config.toml
activation = "swiglu"
balance_loss = 0.000608
router_bias = true
n_kv_head = 8
norm_place = "pre"
init_std_o = 0.00626
init_mimetic = 0.5
optimizer = "muon"
beta1 = 0.9
lr_head = 0.00633
batch_tokens = 131072
train_tokens = 425000000
Below are experts of layer 3 (counted from 0) of a mixture-of-experts language model. Rows are named router (the router's row for the expert), gate (a neuron's input weights, with its number), up (a neuron's input weights, with its number), down (a neuron's output weights, with its number) and show model dimensions 0-255. Each number is 128 + 32 x the weight over its row's rms, rounded and kept within 0 to 255. Numbers have three digits each.
After each expert's rows: "mostly gets" lists some tokens that are sent to it at least half of the time. This comes from a sample of Wikipedia text that the model never trained on.

# expert 24
router:168118160169137135114164168102152151092122102127128107051111106119113157100144188152085104161196127076123168132125159122138097144053138114086131135169073111089113065090113140131102100121066175169154145096119076097118165171093187118111161131148118120157114163077120121119132096210109110136088190128115135169084113116165109123145160106139129114160205114125172104065146122131139143060163148076202127134112093171129129164116094128134134133153112149111180171143117142144068146153171129151147105159108092126070143096117149222095157121123142106071136060046159110142156148119139139161104106146171123102099111098145097123082067112163107131125160119113171116123143154156159136176221137146165110162077118109121173126161091135132072068121130158171046150137110102116150111119118141
gate1:159077160134184132171154155149113151140115141169160106149117110114112132182154141133128161104089194176096139094158136116160074163151137109109095131137091093154100125139145132144158208128094115139131098112115046195125126158146104121144127133117106179176154153065083083105098146107144168113138140204143154138133117155129151107144077159116165114136103131114174090123127106165113161128130141115095149170154102146127098114136136081159108120108081163189129149123108092143087156152109205131080140052143107080172130143131174091052067107117111161100146149125095145109110158085151140105145081111148135131119079138123104207114175123135199110189203088188163152110158098123090143130185164119095100127135131158107134087034163136108067108158110052136119126137108102051097112106060115
up1:161152138138174145111115118098169145143099150151112128148125182132152071151123091118134123149139120124130182109160142130112140083163127177073121162141130108167146105136127123138104144144085098145112074171091106143134092180091122072121143121113101135090114122107124130061109134151073161110142160120151160085119140139124065153143110170114152138134127132032203133099106098122062087170145093140120170100164134070122103186110188140171130143139122144138192123101103179038094117110114107172104113102150119122112135156135105225160137134086202170090187055155092173162103108132157137102131143150131100107170124090087086106183144149141175103094136118152026082144125175118154101103167118137137096076167117081133105085182165136079114096192130088135090156119175080144116091126089174
down1:129106122126155097145170108161096114103141106125068121107105127133150124149113143048132131127119189140153073186158087099050069143157120169156120126151143072112105099063156129147086105139141169164149102158157118093189125140087102104107148134119107120120107119157095170134163050148141157130182172144132109152082143111110165147159159126170093179085108159118173079118123134137114071199119122101089131108142150111128133090100097077099160138101118154162094123193095091128125108087109151103115174105153100177097092158141147093098141183087066129124116117077105121081111084135117089119155123156130143138108140129121132155137190167106120059146078125175112155117137126120167129126211088061090095142108180188094095140147100166103180076120105079052191114126151186158067122072145114
gate2:134146116124160115140121170124112098146178172105177095170179162169131150096125121155132185169132132099070068135125116113102118084035107145166123135137175182128174085058122116157093138121131150166134072157105146143146095137109122159125143130143134118120077164159092123132123145173171114160132151162085125131114158170118082074118096156138099141143083125123157088174170106142119103092175130181157097084126172095191147146118105136082140152135155116078131192134140200142031168167159136159117087163106142190134097134108119097150061165139079138071141137117138095160115099181175124166111124100081077160087141159133086127193125084125157097138106156176128064116139108127136163130089172097117172094068157111132125158125067143107119081075047135107144119111186171152130110095159118
up2:120163150160101110112145120082174143104159113174106153127121155132176139081104144175123123133147128094106162126106110140125137104091143110053112103103129134062158093204089128118097141106154123122081158122100168134233180170127113070116097148121207092123134146092178153126087120096118131141100120069133159112122202083101102098090123125150069188097065142108108129086102136178150157123132138157118132145103150171115154104163158094175155133112110177163103086098197151107184153058124168126147174123137148156192172118192135174149120050103065168135200159144096127123160105125103157139114104153112168135161130147097094118145127141089140142105158136120124145139129087103076117108182100190126086153087131093159132093125099103086161141105183167111075098133093111155156204165112117
down2:126108103167157077120122138083166085140148032104113098150129108167164158118151108114086157103098183143094045179101129092129148090160068142157142113135149141125168151141158055079058120131122086137169118068071130076136162181121149092186124144147123135112130105111110113112119135191095178087116105113101145151119123152140146136160130173138121167130088152112134127168203114079112174156160133152164088142161189195137099101104134223143099124149120109129164091160164142128170136094086117153107128150144076219175159104157112143090076082132089208096148126148071138151099170160110157125183134127102157146125030118093205156161133099111087116121130104148152121092161123141155121084132135134127147107089131113110129098118131063163151140117142144100146135116142135169111167165144109
mostly gets: " area", " members", " family", " children", " They", " players"

# expert 13
router:091103075099104119143124080120188106172142193164145088108140137098182145153130131121119103153129129192161107104155098155134149124116162138176074091120112145095131132130173171185156108088199150151119101146139059193107095124068153201101093128123087124175150122113138125122086110116106114112139114144142178129153094162115193151122097134108151144064126110106129114128153136115124116113163080124092083182151108113141137126147104146081205145075089187146113133072126131106195125173148098138151123055142196146141078132114088185077170092117108189129151161113198168082073075108172100091123139112077165138151116099107122129107086091166099088121092139152077173104083104107136135115106140130136188151178105118168132139101175131116087147182144129086130114112110140142085200079088114
gate0:123084153129106098144080151159146115115113198028178123105116165094120073190093130170168131180115095144159111212131191135116172182174154108127180123119137105155053158147093134132108110156112112138142134103090115153127177093113148206074145111159125162164062092100132144132093085107125102048135131138115106125101125087169137119157086116120120106093092143129154130161177109121115150120074116081114134152075186106130017114107107119117205178144166140124148114102117086129145166069158067149143135088100136132196145131143144103117075143136157120127137168108142156103148091153144114145135111155169134116115099144123136180165143079087181139132155132145086130105120146104171132024109092135145146141167116140164114130118144131135140140143094157129088084082091148183161077102090137
up0:127108062163106166095107189124134111142121169146115148170043132110102169166104096113120140161129102055114156139121107132109209120137131142104110059166133139073077153110135132051178105121173072128139122134089167116221167101106174112125200166117143127096140141110154126181176130137111117169115139140136104085138138081102165095174170131094158062145123150124171142139111110172092166153068158103125093142141084102082131121099159063102084115123096108151123112095160068092117168160157101084122112181113114140118151166095171131067057150129116162139119128104125130175137136151117153122167092195125106162136134124102165147186092104170098106145124139095173126062085191129084102121138102091122150113162073140120112125123115109122133110092091158143124057203105122179141177141143151
down0:126102130139132122142187134124091141114157124089130104055132152126183150136165181107113174107094106117178122133156123112111180086119165141086079125118108150061097128131149063089153112131124161149120144135115136114174107081108149138176147080169121160144129068172163151170156092183164129204115155191144117132152120140109152154173173157109101168127092148086166145038193105125110174123161122101127099164112109136178154130160182086105157127128201116149150089162118106098111097156185131123072087108119129054097153059163151149132135162146095082121123090123094112107200121159070090186160134141132162160134158150124174149151151147151125096176126127164132083123179116158186126013145148124111105180122107127116109102148038129129113129128093096110127116134069115107115130157157093
gate1:138178135115128144169134087136112132043148121133166086142088151145143155135094130120109099149164127098141120122155130135123174143136097097137087149192110159103114092183124162142139159138129139098182169145144108112118151068114178084155181096096126132137173179086189074188159171157074080050104126180168156161144113112125136099136072155111188199121160154134170162097180168103136145140148141106165103136087140107130134123093148087150117082047120135076159128111118155136114143104156164085092130149175084137148130143150147143199128173106102109126137116159107145116102118088118168120126126110123163093161133102097111100074117161112134061067150101119184140114137113172152190170114125155204103148133186114130114130183131112107143110091143157205124114053054150104140082106210104
up1:134176097150122153118148140102149103153152122106103111088094133146073127164107139146115158123151124119113105096167163066106107118109113148136065152122098081142103114151106117157139153164197087068125128102105095075146192144072124134064211124170109166167129050173108148125127181107111124111159122138131161062099129078128146129151139124126189148146055076085072115125177151114120157044072134155094096099114055190095157119067104114063129070143156070117137124123130177159160169130075128149113113125133174104119049103104161126129085125129164143152146141155133144079107153140155206093126153159118139134091138069175120172168097110129137198137114075151101120084135157124163101093141124077097116158149137093114113122126097117148176150113116196102166106121160088171113147109152111
down1:095084116124089144167124109084088162075113163159134127181101092111127118129141106090165124137105162159175130145154076166125137103146166153123157114137140130127127138120111104101156141082196114099193135143104153123108093177127117136112163113113121133072147137073080141102177203096188156173165075109123130075091097137125125120117080106107140132153104148152107185126151096108100140132089094092124168040108123094129102138142147137067172132123142142129140112166099112170151100083116139182084164150112131081071058143098181165178155124101098125108109185208170177135121122118107032163137190138103111101101108121109151153177102108128089074159136119054149148105084149122148114105180111136132189142099108152160092112063119076144165150193170127108103167104125191098132078087162094
mostly gets: " Country:", " Roman", " worked", " working", " ep", " grand"

# expert 15
router:081169163146161101106047151131133109060156121086131147096071104050139109068140124148153163162094128179114095058140176105151078098147119119130095151180111061110105091136150139116123097079160111134141091108148154145150146143176132109142081136142132165128145172096195139149090141116116122078097129162148153100076106081087171169034098109156178100110126062159166120152088110116109125128092098154108131070106128176101170086099098129141123139129127162081105150146100121101170078104131091145171144074126171134140160179140122170183127159085161126146106121167116166083110135106169146102154197116127136160177074165091204117129118101167139121160081138142167120149151129094147108104144144122204089095086074147094181126170118131145075161161111113090149128134190170103109130141123129
gate2:104082175092109116150090172172100097112135141112152168121089124133088136108150169075160149151106139131145107157125186042092092141122086123138054142154170130148174137177131077101111088166163123145130135127112170118130104157130064122158132112121118148113157115164112070051115150195145149127144156108166100117152161127128134121095105117132144109146128214158126058189163090139125111091114129122164144181131100202101112152132139076166117175130120094204150191085095138179153127115106197117143091130142034108139126112117138156117071114140110040097078109138126149138107118102161136131101135140150177185074175125138117184146198098121110090120169136152124104153152094147135136087206138107077122153185105114144106102127200124119133144122128166113088072084152155101112161158154140
up2:114122083124152092147127120149161136143165112184110161106097129165149124148188126138214130085154084125107173144160153114149226138135130061057149150162105119111128052120176129161108139189127127096163109112173151117165124061113122157132140145147140135097123133134147099216136117117112095129161112150181135120167127063163110138186167161155187161200159128116122096138073089196098170132129111096126151132126123081149146154157142112107083100080131121158166165107151130075140112161127066173145152156102111124089092184125133142120101127118131150136122160084126132177147169190124115162089099158134097129127098135110131124076108092107170029093165123109132086126156096104136163119152140116146167084186147182149156123094094147201124140168136183147149087195102133101075142124066104
down2:162095169088188112143156147125127081074139142118164114128146040097137149163152113081100125144117219113135135192096116121101078079148097143103091101152146149126137146121154108150101149132077117174200137138154110148092138105127139172129139099076147126109123137207111127124157172148074123141098121124063110093172061125121097129098136145138142133112110096073182111154177140095097194111139139077128151100112137121104150105083133139074109067098087126143097136102140097089157178137095100117115169154167110138174119126121105112237120088034113119134120137130174126128185113053113089127143145160072163091121113112144128107151114142162138136144170100112146122059115111146142101116162080106150134149153114204184132181135123076169184076108154131134089159147140213087133111159108145
gate3:153106112110151154142192171137093148177109125093042127097132132172144125109101170143181078094168133113146137148189113155147129131145080111134083035114174101122162127124171078106102162070125116146149099069135120124152166119135124082125131129119118131161072144067090143155148129119093207137117152110120137150176152156113146143157088141096132118139156133095161137142118060109101117173157082082108164140120143186153150119155123123164093123198086128115097189147041158109080125077146137145142129168114121118188140179146147089184088153130077109129134125112162104125150186135073149101151111169154160142150123129094110109176140194095189147066164136109112099171153146133124081109147118148172107134183102151194123132176179080088154139103145058090127197116168122176102148173131141
up3:137157122115134068098074165199091077119111102110105113138139149121152166142152141145146124089090151133083110180158128214100143109128098105156132135095142108057128133175139146111138098137148131165145146109172128147130158150151182138138070193132174069104151175187115167129142113115137131132098146189170103125201099055117094068217141136103120198128163173184078123080072094153124119111128119071142106134099032142193086171094116082137114165119173118094109139109114063125101122191190127136120091110125113109116196116142122147152103142113135181156133137141066183147168172150181165117151127152101138149126129107183124104124148090117152119041174165098132124105146142116091137168140096114078151168114131125136095106102136143111147114123164114171097135182110138095122122116165113
down3:104136150124158120156103091118190160170123115180089091170104133101087107159103128150156100100169168136085127150125161099100123097194128065190137106126163130067145133145083160124118149151157114134127121058161104145129103117150095122158119079136130130122114136123145128180106134106132131147080116187132126140086168146125108101119080089082077150073097140123109120181136098119100136127159073166146131123109117069155155116110153085131138111074055102138141138145078116117208161140151213181179141161099103126123137135089164177156191047107092107139106100241048171124119136085158054129176132170198138143174129132143129142156080163125138154129111134129117104171126115152125145118141117133095089134110103102118147113136110188142065129073112142098146103158176221159115108087097125
mostly gets: " in", " during", " l", " within", " d", " cl"

# expert 39
router:080081041115105165063146111100129097135043125112093068172109117122137154206139115065142114129160156099139146138075091174111113150111127126184094090103142150087133090205106110151085076125151191104146166155127095152094137165072147093126086119147121191103141113145084161068141134157129101181101172143164127186074118150150110197136105133136113121158147153137140117159201142111161180150159141137124085055131130118134094118142138148140101115119178115122135163113151090161160163128081121179087115123146116140123120115117134116084167117132136159147093089093130110122084101088164117189130099078138146087114117132101044085085173137114097050162178153151145128153120126141145189180078162122106146140112074077197096134123101111108096134095135120089091106124156116133142164101080141
gate1:109122165097166107127168144136100109077093125156100194095162139137150107086136121133069080118120140111140176104102136117065175132105101138100175185052160118088090106165091141150118098153110155136168118125153112136134104121103184166098084153108127122097147123129123056091150150164144080113125119157103187106224100129127152114137052110109088152142179160063116096138154118115153147121066152138169162119062088150142123155154118175081068100159149071145210123126165185106151100128159127063112105124179129136139119109139071140151080174113073132151175103113107144098160127145204137129158083139121105092127137134121099160088119127140105101056148127135158165130119121075116180153106084129148090175112165077064090184161148089163132143096073150163155180094108112152120130134097151
up1:123074191061112139139153099063096105091117130109097104166112112146126119132111140113082104096137046151144090175166138155192068110173097122110098113158129170057129106074094157144192165117126118094060112147163119150124112091165067152162165158144117124133073136080114106098149093050109102149130199173100103108090138114126145164172183140120068154123139085196144157129074154141084089148106122153137150133160182155131189090088117106134094190154149147144017100144157168088145131143124153138113144171104116129191077126119210161103157146098105089136160132121163195078133135123096142141162186123105146077118133136119098104164122139138137098173130199159159123119120138138163136084099104177136119094148136086117149106090148173141097106149127163132097123153124118137123129153113132
down1:112167171143162149081152106091131102113079143134097158123118174153076110120131139157138099116098138139140142057130137115144073122195033100151101108111129140134057140088159133073107093092124133144104135112114105103205112132111129160061129099129154118135151144117151124072132128115118185112137109145148146106187159197072123169122121154114121144149136150077166140203187144121112117129137094138088127163120126098170115187141109115135150116100105102112142186147113153132104125153105156090153160151091123159116074113139125109176170164131172121120064113119142092127179111091130167135112121117123113114115154085108146111117138160080089160088040050136077120107144146151172175149224138145112121103181114209141088144169127054102198087141083105144133079092124117088121125217160080
gate2:140080152110103184103121120095105104140155142120120133129119130138152149147035176101117074081081117145164130152110163121119107054137117138117189144137097156101117111098158187090121137107071122111132110132188135158077125044144166073131153097095120088142066172108137129163130139078110101148075137080102132124222118083120161121089156121079148088095112117129124119114071107090101117148120098134157094151117100173065162091104167110149192187116128150081103161086074103145144158116107125154147129132166145166109094100135175112129164104134116137139157165119144201105139150129114138116174110083159135124103154137161133086123145123111134143142106086146234115141140138128129146110113177033135171099127105070113155103123200124117054113110200072181064151090103120095101101110123109
up2:149138114115078027102087178180124164099127145100109092172133082188133167057105082074104187083112151077108135153122096105149113132143177143089122088096147068130128099126141119123113154147134033112107172142137095127125140155164119133147143148160110116088145160153134145127182134099121143090148156146099159080154106178174141143105100107138089112127134207116152117129126095139141133120132189131090107150095080070192138126153123131144247170086107207140120089110119175142112109182102149119162086109101134119144106180159139183076109153145141129141087098135178102097103088106138103081103098131110109151079096161138114124109133115146166136069163163132174095150082115103125135176088142139178049121153183125176141157143106116132079156127098134141133088144134127140087109196096097
down2:091097053080085105081109129116165139204128158162172141103118134087103122163129136108070081083114185180127157150083125196152152128140150111097178126126135091167145055098123161080098141175083090147140159132177189126130124116107126207174087168114079185175145129103106129135162161151082152117131118159163159152115132148098139089182139109152076105108124147163128082109116139107148078133109125134101088124188106147105078136078152080175139216060074180139136141126093090178151089106147112188173130177165169129148130155133130113105094133094092124077108115124133149072136116108132129117121167185105171149137120149100085066092161137155117141130124119132076170104159172169109138080107098075151155158150111171117113130200144113137088101148150151129093141124103096081149122101101163
mostly gets: " his", " their", " her", " its", " His", " new"

# expert 27
router:160118126122171129155184149140102139131146115160163098096163169115068184120113128078102116232095121120084101156134193157062097141085107090152085187070171170071157151081121153136071105099129153102101155114118142078130118123179146085148136134111102146124153139143118148068159143106117163141165116136131165107091083096100085097121159147169110107084121094158066105084161076161153163085176172085161110122108108058168152142134142147111097147105058163128096094148153111103079145150126147163178100144145119125167148120172144105060125150142126146135112074114146143190162113126113077188091119115169149114140121179152090102091088116150118154202150137104052118140143086114099092123140172175147123061140141147170149159098161105141097072150103157148145138155175166092167103145124085
gate1:106107087118146180148164155097120143157174178153223153105116035187140102137123164172225138173113127105120092123106060103122144105124152133108191119132164139159160031109131148110123111147130091104132121137133116080095120183094132138182143128106199174082104114125139150092084152155107101191125135161145145140185158147134120120156089117178127102111118154092094095117204160065096121096080136229147109070130110126080147106144101109140077105147132131150135156096123136102155127148086140117125131150096133191067132113094150114096092141149148099125162119121111149129177104102114152151181110108122134139087115081151131158156120100076173139123143122123172093115153083145084119105059080105092160187126124135098125098113149119158211061107108162132111106148140105140187132106143095
up1:188100127104151195081105143166111140098167093160103147166108133059093138086133181147116129126085202124189138123115133139169168161076116130106141128112093118122113167132113091115148165172126112131090169142148096123165120165095156134074122105117191078167146147129111150143174091139171137168057068115148132141157093072171087095162176068109088113157095166138123164101088122112195156132070175138113130125099160141190133122138106096082126066050101144113181123166087142198135099119154179120117178095086112072119131145135112148105101151134139121126085146176092166112168121172097181141142140124132132160152167143135140108121113143153121158146112040192131180119111191176165158125153128127109111116104109151098162142162104106115098178184080137160209168126085106131110143137150133
down1:093112095124113081064120124180069165187138134115051115139105160138221137101147109090167086160138154155138112103100133131074135159099088173131106122108133102125112169115156117154138174108169128103051108126135110121137081106117097155162126116171103076147148146166159114097066143168126143128161089114159128141096132133196214065130133157148155159153098166150106106133094159084141143163157065141076155142128179175109073155137163095077148115082106115164121100154130108155067118145151067144152122123149100121080132150140127136125056134169116145158165152175154096153081153099082078118173167108087152081141152143091106133144157174137123110164168175086092129183082153119092137144119131120126148121187125109112147187140154088125135091182126117156167070060161094052152093145145113
gate2:088142065144181103107104142045100110170116110118133093089156175152177179099132152140107131123141122114085116133115127159155141102149133178060115150137158121113124143144099140164152181074127056183142099085097192101144118113149000137116149160085104130138142167149083103116051190128122118144142163130123175118163091119081084110091116115207104173128136081128116122109099176103110159166140144165142124129143082088136111128102108135152159075140177169072164100125099146111138124117120136122199096178146125156101163151135071182122110152115147106119112138147091123122157111166118145140164098095090191133079131093148161150168139166098032142192126122138095126099142119142168163120105115117127152119112073095138120078113152126132118118162157138134072184145107142184075048124142079
up2:170183165149082127129163127177149168081116162144073124143136092168062097169111144127203066077133109117157054110147042107202108147129183099126106125127136142132084165128169134147094149183128121110137128087107139114110127067129181157125131125106123085115170136124139125110128085145107070091109132124118059167103152104150152213115127093055120095159148151131132129160138091121146048103086118104154150118152091088123152134125127114105145164094122134132063060168189109077105152094161088160120116098131056097127130142095134101130099069146151147098183069121133086079129125162133183154122119139153108149158173085106135056116099083117185132061142154110139122151101132143193160127122170191116099116157080137099112166125091171117125062143093117144135133133127117113130182126138138
down2:164150085117089145186087175154112135113145083153143153122143123097133175142183132131165147125110179127116149137103165165118163129127143169163115094149151167088118072056126148109082083129098130087076158095152116107136133114087129141120092159116134083110073096171151128098204170092130174152141081161135095096147119141144076163152170096114154167171139154114145116151184136157147093134151140155121166107134181073101127148114183133086140091084101141097130078119202156132084165166068164152145117083101157124157105123059090064177075105101128114104161084114126100163119101120185124139117187083154117121112133172100109193115134135093138146145138096170123072068150153136082157108143119100136101092138139149153224089123169150135128065112088143179154115018131127101143104179103111
mostly gets: " with", " because", " than", " over", " gave", " using"

# expert 21
router:116129172114123102109188090121109128122160158142131066129083107086107123130128124171127131124148101123123100128122194092100144115159115141134156187196124149154112177151102139151141065125114132098156071120138154170187131091151155156162077099131192068110184121115164143121126131139136153097103056167172156089113066189138150176129142101077164110145163149142095180112116097110069135106157136071119100143142131104095137122121165166152125164189135153172168152158084142101090144129146133143174180109084115119144154095096113073091190163160097145146136106056165194091084144177155107132132116108094121062143146154137122102182096123093101037103180137105155138110108130158089036108131115112105105070170121071168095128150090151134127153177131070120152168102142146105105141075074120
gate0:134141089151091105142137138100145137097104169139182057095110162150082093148149192116108157123149142172142090105088103155130061162145065083189159128108106205142112154139207096145058129118177131120133151136132150185098165162199130147089112108106130094202114141125145139146086116096194131148155120105153173143106126173105146101102111126133115120084201088097141118097182116108142107110179146116055133158144176091122123160154139097156110119119125089115098116111132153086175167097095147189170153117118120104099158124080181140138136103053120127142096095124077084097095133156112093090156138162154083139050130148126038152091107185080078123154112146162147144121141075115116127112140148160122137184144179139118137088115087090078132089103122175135166130108080090137098121177143087
up0:146102089129116119113159097128077104128157134117171077053156105083115167112167099121155110128108100123073177088095091112137143138129117147080166125145167208120157154154112155182142112117154122131105093102124109073116165138151115132066108167213121163101121063154128098102116101091134099113125113174167103093128111124146102142121092153125133119091083168034129098130075100131095069166143172126155139100164102143131137133111133125134204085151103099090130142069037117143158052164161181120108163140146152133183168159140108126038132156160170145132169153187142120169111195138165121160099065124121098125157144108116143110155139101117139189105192106090159180145125158063134144108095155152099143146124132121150110175173102115153141092083135118185107152071171137110159111123068146
down0:092111139123123124064100134061163154111120110149164158129180080093168075154111107081176091121089106134144172164164139199117186135095191127130089109152135111113120121188087133174162095068075175115163076159151127083158049114128138159166111121091107159111131129156122149110116137192103122157121060148124108086183069142147111122137164144092117159150153159100074192113131198126104166135112138085154120115155103096137129147110142163131053063098171214133137171147146122149149135094108168105105163092156135118129142134132086149071106181124176114058175109176151116123099135131096171118065137089108171133194113142113155045139152072162122130091175114097103122078167108136125116135158142124170142098169128141143122110159152126146098106153161101085112105118125140105161130099081175
gate1:138101173171171128153073109092144184163098113128095167074082101094142107150178133105100155178108171088158175135129086117139159143162094144100155153126180152111125113074110102105120156118074146116144105165136121141150092121122142228100156172112191158117142126137149113138142138167163141109098159146135119110112114115127071123126054142080108153146167158101130119130136153120119165150158107142159139093109087198083183158096094143054092138120161107176118152136083128137134198097077063163060114181153080149156096090160141172101070155117138118171101058150153113066165100104104100154082114089114195091097146170142147217146103120209108158126136181112097157143121117149147105100119106118078169136122063164057093136124126107110179159146143113120111100147136124143134164136115120
up1:134133134062127158136110100137156152090127094185108100138151094173086109126101142132070131082193137119132148124111107076130163098117187112156101150146128141071104116125120076085123157073145116138148153153131179128110122130098057121110070138074145068110078137162155115148114136127073164135100142102117220074106188131072153085129144160176125189104088134184110098148032126150162137101139128136152154084082131131088163118154090108170113155144111091066103073180110067135159079152143176119119138107141070139163107171107143170081133206101109088138120159135123113129149084098128140094140160102149133153163139085103133174121084176121137207105167097132099133145114161116136125088183120187131137108099110105084196120062081130133119140139165141129084093149139102133144101083162086
down1:121091143169103173096170132057120146197090155102113073131055086085091085161169185120090158127140160126149150154128166075182170110184093100148140145099167119142149136153117106134127121110114101110126107191148110195154035152146170143080118120121164113129111115127123097127157176201180130108127150128156114135127088127106110108215122118130102154130144135169164153123124131178087190116182146156182110148150126061132159150095130150180124079173125110210152183100085135156120196227106133156139076086131171104083161177130132109108176152141130131116101125109131144072114140129145135106138169085174119105132127159154160116099156143105120171101126149077118140194159130119147115113105144167139091111096106162089164107108100123148104147100159086181049174108146118147144134135150109
mostly gets: " was", " is", " were", " had", " are", " been"

# expert 34
router:151173137098140156146083121087062164135141093118172121157110103133180144164177178160145179079157156149146097106160109162123088175095110150166098100161192132157118114122149107137142144154108085148116167062132097100143124137162086114095175204077078152137131131149118145186089139131107151144147189182141153156110131114124043148099125124135117145111093131089128057086141102132101109097155184149177093100130152216056176123138141104133090127188103120138170146138134125171117119107162069130057104162110109106146140083117135157164106103078128105145095094135171168136186133144114155183159101164090122180120091135127109109124172054114115126057156075140130139160186089168142111125131082163077167118149158144120093168119122068141149133178097089176094133158110083113121168122103161
gate0:114122127172149077064159128203192137152098087122044165125113146108147168178159081127156129186144170102122169119174090176129112126102127109101109140080172148069136113104135194139131112160126162029146110068109159147079083141100089138120123125131143094120192174126103130140161211144142108104148085143077145190144144125141134117133124148107161057082120134083165167131093096181090105141109133169158104095053139153122130113133125164120124028166160106169127129067148066119143154124158126147148095104150087144118161122154122154139073116104123116152083149146076113191094154112138086131107082132165115126144129162162172133150122136117121193134090115104184135175155140128132116115147166176172113101144138185181130148126112119164105164106130150059150171091169137094146151116119140
up0:099129108131165160105127094079174154116145110097158117076072119125133099125078191136098054099121117083102113119128108190185137126121173072147166116145127151140151066067106161181102106089074095158105152146144119153161114061168133098134114132105175120086115123194161135172097155128141094094156124116071137138124180123143103152155138150118129090176125141071093136067180155109165113115148053109116140140123103079140199089128121125124129107146113088103144206084166129141186062171045191165065150163098159125140077126111169124139173082089170184074117151129155096095146143178139130141192164102147077127122144169119096164164107137151132149099117108132185152095120130104099156088124152129143169128096115095096119155116082162110127122127150093136094125098074069140150139125138166
down0:094116131167088111129153191141099085079142192068128090089086110123138112154137130191172135135184136151161124112193127120105057161203123122129126082116156115152173097135110076170141119115151101138078102135169107151151124145134147118146185167120167157127075175126088121121145149159094078118165183098074165182073131157118126092138161154135072175122152079133146154119157091100122112143113124086153163108101124141104096105193087106072179124145132124141135164120147197090095121082119115102176141148153164105082132133169133167126061112123122168138154066215176177137175115131131129091139136108156101132157097080130076132101140056184139133158176114139073154159116139159118147113176113159139127103085088110112148184198089122109117115082149135131077120078136100090096156113116072
gate1:160152093091076150160134113115111187155098142188127098104127103123160133034132123092153083147110112159153080125134158124140128154135077167071158134165176133195106157123120059132091103122145109110136086078117092066147169175163117143127177078153104146158138104147125168179105107117100124126076094116096103141146160076102113089154157161189101085110129112118097180075076115098137122132116142116144122136128083096089184167150147081143079154099086166126158130074142148082153124156137113144115123215140141106111189149188143120118084147143068156092111139174119123135106119135172121096086161154116152188073146068121176150130112127124071130131228073135092162134097191121120134122091072126137094140135132113158111153188150189120154114156104172090141112109101143119075175164146167
up1:105128132137106077087078060129125119177185071141150111146152152115138158113113158125160176206091136098135193169166087157176207171129151089133119193152093185166152146121126144143186152130121112127082132135138092157128147118118098120163150138119115156109136171094134202092152122101142177093133059146136120151137118138101108117095170120169170097128157096128144119140132155140174138123184157173160101103099121053165102131163182164122187131157102069165141118114152151083167122124198136145158101077122085180125122069143125098102192167172169141160158112040129182150112129101110135151155226139141068103143109142104134175162164192131110135149132114180087116144094113145138132128145137164184111129091192155137103090099130135142160124126133099081150095128128114099106090128182154
down1:054112173176097080184116177062161121144124116210170127214036130115129130128177105136077134182104133131068103109100154119175087145154086173074081103110109155158128129118152113152147153118123161144138147140140130111136160139123140093109128126149153148177130136172104108117159161165147134176181158193086142182110148133125105119114086121109130092098118116094126129138129117162124154128125108133111136168129076120117144160129146186082133145150146091179088149130128120119217115070119181155182173183139165136119123153089106121156076145174147143131143126124163155111097106109156102103181140135128162133173123111105163112141111183122033052080117077106194081061152161117072109152178106150119154163128159139128110139119170129123131151108127159196145113107074146159068153070122125
mostly gets: "ons", " infl", " individuals", " Cons", " List", "==S"